From a checkpoint of a small mixture-of-experts model trained on Wikipedia.
Size: 14 layers, width 128, vocabulary 1024, 16.8M parameters.
Experts: 64 experts in each of 7 layers, 128 squared ReLU neurons an expert, 4 picks a token, a softmax router.
Below are experts of layer 8 (counted from 0) of a mixture-of-experts language model. Rows are named router (the router's row for the expert), up (a neuron's input weights, with its number) and show model dimensions 96-127. Each number is 50 + 12 x the weight over its row's rms, rounded and kept within 0 to 99.
After each expert's rows: a language model's description of what the expert responds to. This comes from a sample of Wikipedia text that the model never trained on.

# expert 38
router:69 37 49 60 60 49 48 62 56 43 76 50 56 64 48 54 54 63 58 35 32 30 48 61 45 33 42 65 42 40 57 54
up0:45 70 41 13 54 44 51 45 57 38 75 60 63 61 70 47 46 63 40 48 43 48 64 62 55 46 37 46 65 49 55 43
up1:62 67 40 44 61 32 60 56 42 54 45 63 51 29 52 29 47 48 56 50 60 38 41 50 42 45 40 51 42 61 41 54
Description: Parentheses and it pieces. Opening parentheses and mid-word pieces it, on, her, ver, as in subst-it-ute, leg-it-imate, ne-it-her, plus line breaks after titles.

# expert 18
router:61 40 47 63 44 53 55 65 55 66 52 46 52 39 40 64 59 69 53 51 14 50 55 32 42 36 56 54 66 64 47 42
up0:56 38 32 54 39 47 86 50 54 60 49 56 50 40 66 50 62 41 56 47 25 59 45 65 31 56 55 69 43 38 57 45
up1:60 41 56 64 48 59 50 43 41 60 66 54 75 56 49 49 19 51 41 45 43 42 64 43 56 52 35 60 54 24 56 39
Description: Name-internal letters, foreign. Interior letters of proper names and foreign words, like Ausch-w-itz, Tolk-i-en, Will-i-ams, plus CJK byte pieces and table line breaks.

# expert 41
router:57 46 33 42 49 60 44 70 35 48 56 37 66 53 47 56 44 76 49 44 34 42 48 72 50 29 51 69 46 45 67 57
up0:52 46 45 53 52 53 53 54 45 66 32 49 27 40 51 63 58 34 51 55 44 67 64 49 47 42 49 49 36 65 47 51
up1:55 26 54 48 48 48 62 59 41 63 75 49 49 61 43 51 40 45 43 43 49 58 45 49 52 46 38 43 43 55 53 37
Description: Surname pieces like on. Pieces inside surnames and compound words, chiefly on, he and con, as in MacD|on|ald, C|he|relle, G|ou|ld.

# expert 16
router:46 34 48 49 37 62 54 76 43 47 55 74 36 41 30 52 42 74 63 50 14 45 47 44 53 37 41 44 49 29 39 41
up0:56 49 52 47 49 26 60 75 48 46 59 75 39 52 39 55 51 69 55 49 50 28 50 26 54 45 48 48 39 34 53 53
up1:52 51 31 39 66 64 67 59 66 54 58 60 46 44 39 70 56 61 71 64 39 52 61 47 54 58 44 44 31 74 31 40
Description: Mid-word consonant clusters. Word-internal pieces such as igh, x, ort, ed, ical, especially rights, tax, sex, Stallone, completing common English words.

# expert 27
router:57 38 40 62 46 61 53 80 55 29 56 55 49 46 39 48 42 68 67 58 28 45 56 62 57 28 54 66 27 29 49 58
up0:41 43 50 52 74 62 48 48 52 38 56 40 58 47 23 62 63 51 66 58 41 39 68 50 32 43 53 47 58 59 36 50
up1:51 42 45 52 36 34 53 40 62 51 47 55 48 74 58 46 35 51 59 48 50 54 83 26 47 74 47 57 38 33 64 77
Description: Mid-word suffix pieces. Word-internal pieces after the first letters, especially el, x, ed, igh, ork, ial, as in wav(el)ength, comple(x), hims(el)f, Me(x)ico.

# expert 10
router:47 28 36 59 48 38 42 76 69 49 56 57 53 39 35 52 46 46 55 52 21 35 59 66 39 45 40 66 27 56 62 49
up0:47 42 46 27 53 46 39 45 49 40 60 54 52 60 58 43 57 45 41 52 48 60 82 31 55 64 75 48 63 50 32 57
up1:58 37 56 35 54 47 81 62 46 43 61 44 52 42 41 51 35 45 52 52 31 48 41 50 58 83 43 63 68 58 41 44
Description: Name-final vowels. Final vowels o and a ending personal or place names, often before a comma or pipe, e.g. Romano, Gallardo, China, Pancho.

# expert 34
router:60 49 51 48 57 59 49 61 44 50 58 46 65 50 52 57 53 69 78 44 24 32 37 43 46 45 51 63 42 38 62 53
up0:64 33 49 57 50 33 62 62 36 38 42 47 35 52 50 51 69 75 59 55 39 43 58 35 33 67 56 52 53 26 60 52
up1:41 38 53 55 67 38 58 45 46 70 40 57 65 39 37 38 51 61 45 60 33 48 39 43 41 48 33 59 31 32 64 41
Description: Common word middles. Interior syllables of common English words such as ver, her, it, ter, e.g. government, either, guitars, addition, after.

# expert 51
router:62 48 35 55 71 42 36 50 63 31 60 51 74 32 51 59 48 56 57 67 19 46 75 45 44 49 70 72 33 49 58 38
up0:43 31 47 63 52 61 53 37 41 49 48 39 46 50 51 50 35 84 53 29 38 54 56 33 44 63 28 39 42 22 40 22
up1:52 34 49 51 60 43 57 57 53 55 59 52 52 39 45 53 36 61 58 57 34 54 51 36 48 57 47 75 42 45 56 53
Description: The or and b pieces. Inner pieces or, b, ol, ab, especially -morph- in maths and biology, as in homom(or)phism, polym(or)phic, am(b)iguity, s(ol)o.

# expert 26
router:64 65 34 51 49 57 58 73 55 55 52 62 51 44 50 59 61 47 67 53 24 46 74 34 48 35 67 59 53 42 36 44
up0:40 37 58 59 42 62 46 40 69 49 57 44 47 49 52 54 24 40 52 47 57 48 62 55 35 32 39 66 53 51 48 67
up1:62 62 42 39 30 60 69 52 60 50 50 64 70 25 47 58 48 48 53 36 48 37 51 37 51 38 46 49 60 43 64 38
Description: Second consonant pieces. Word pieces right after an initial s or t, such as w in sweep and Swansea, p in responsible, ran in transferred.

# expert 54
router:65 37 27 67 63 46 48 50 67 37 75 40 49 58 56 56 54 67 55 62 09 31 52 46 26 42 69 60 30 62 66 47
up0:76 47 45 33 56 54 52 49 30 65 50 44 69 69 46 74 61 68 76 37 49 61 38 55 46 37 43 40 51 46 32 47
up1:48 44 46 53 56 49 52 61 60 92 55 44 54 41 48 56 68 52 54 45 46 43 30 56 48 37 48 64 36 47 52 37
Description: Foreign and rare pieces. Interior pieces in foreign or unusual words and names, like phil-ol-ogy, Nich-ol-as, Eli-z-abeth, Thai/Czech characters, plus line breaks before headings.

# expert 42
router:68 51 31 49 42 48 42 56 50 28 55 58 69 31 49 68 40 58 60 48 36 36 45 41 49 61 38 54 59 54 56 48
up0:58 34 59 44 58 67 32 65 42 41 57 27 55 70 43 59 49 47 55 28 40 59 57 77 58 52 66 58 49 47 33 66
up1:74 35 47 50 48 40 50 57 61 47 67 44 34 53 48 56 45 42 35 58 55 60 44 56 31 58 68 60 54 36 36 61
Description: Section-start capitals. Capital letters opening headings or lines after line breaks in infobox-like lists, such as Chemical, Details, Clinical, Career, Committee.

# expert 29
router:48 45 45 31 54 30 44 53 50 49 47 58 42 56 31 41 55 66 52 49 32 48 34 45 53 37 41 72 62 52 51 47
up0:52 46 27 38 56 62 73 53 54 31 46 36 41 54 42 46 58 73 49 37 46 65 59 46 60 57 63 48 48 59 29 48
up1:51 40 39 52 47 50 54 51 48 35 57 64 44 56 49 38 45 50 59 34 53 35 36 32 32 46 50 62 34 13 68 50
Description: Second syllable of names. Second pieces of names and words right after an opening consonant cluster, such as Cl|us|ia, Excl|us|ive, Netherl|and|s, P|et|er.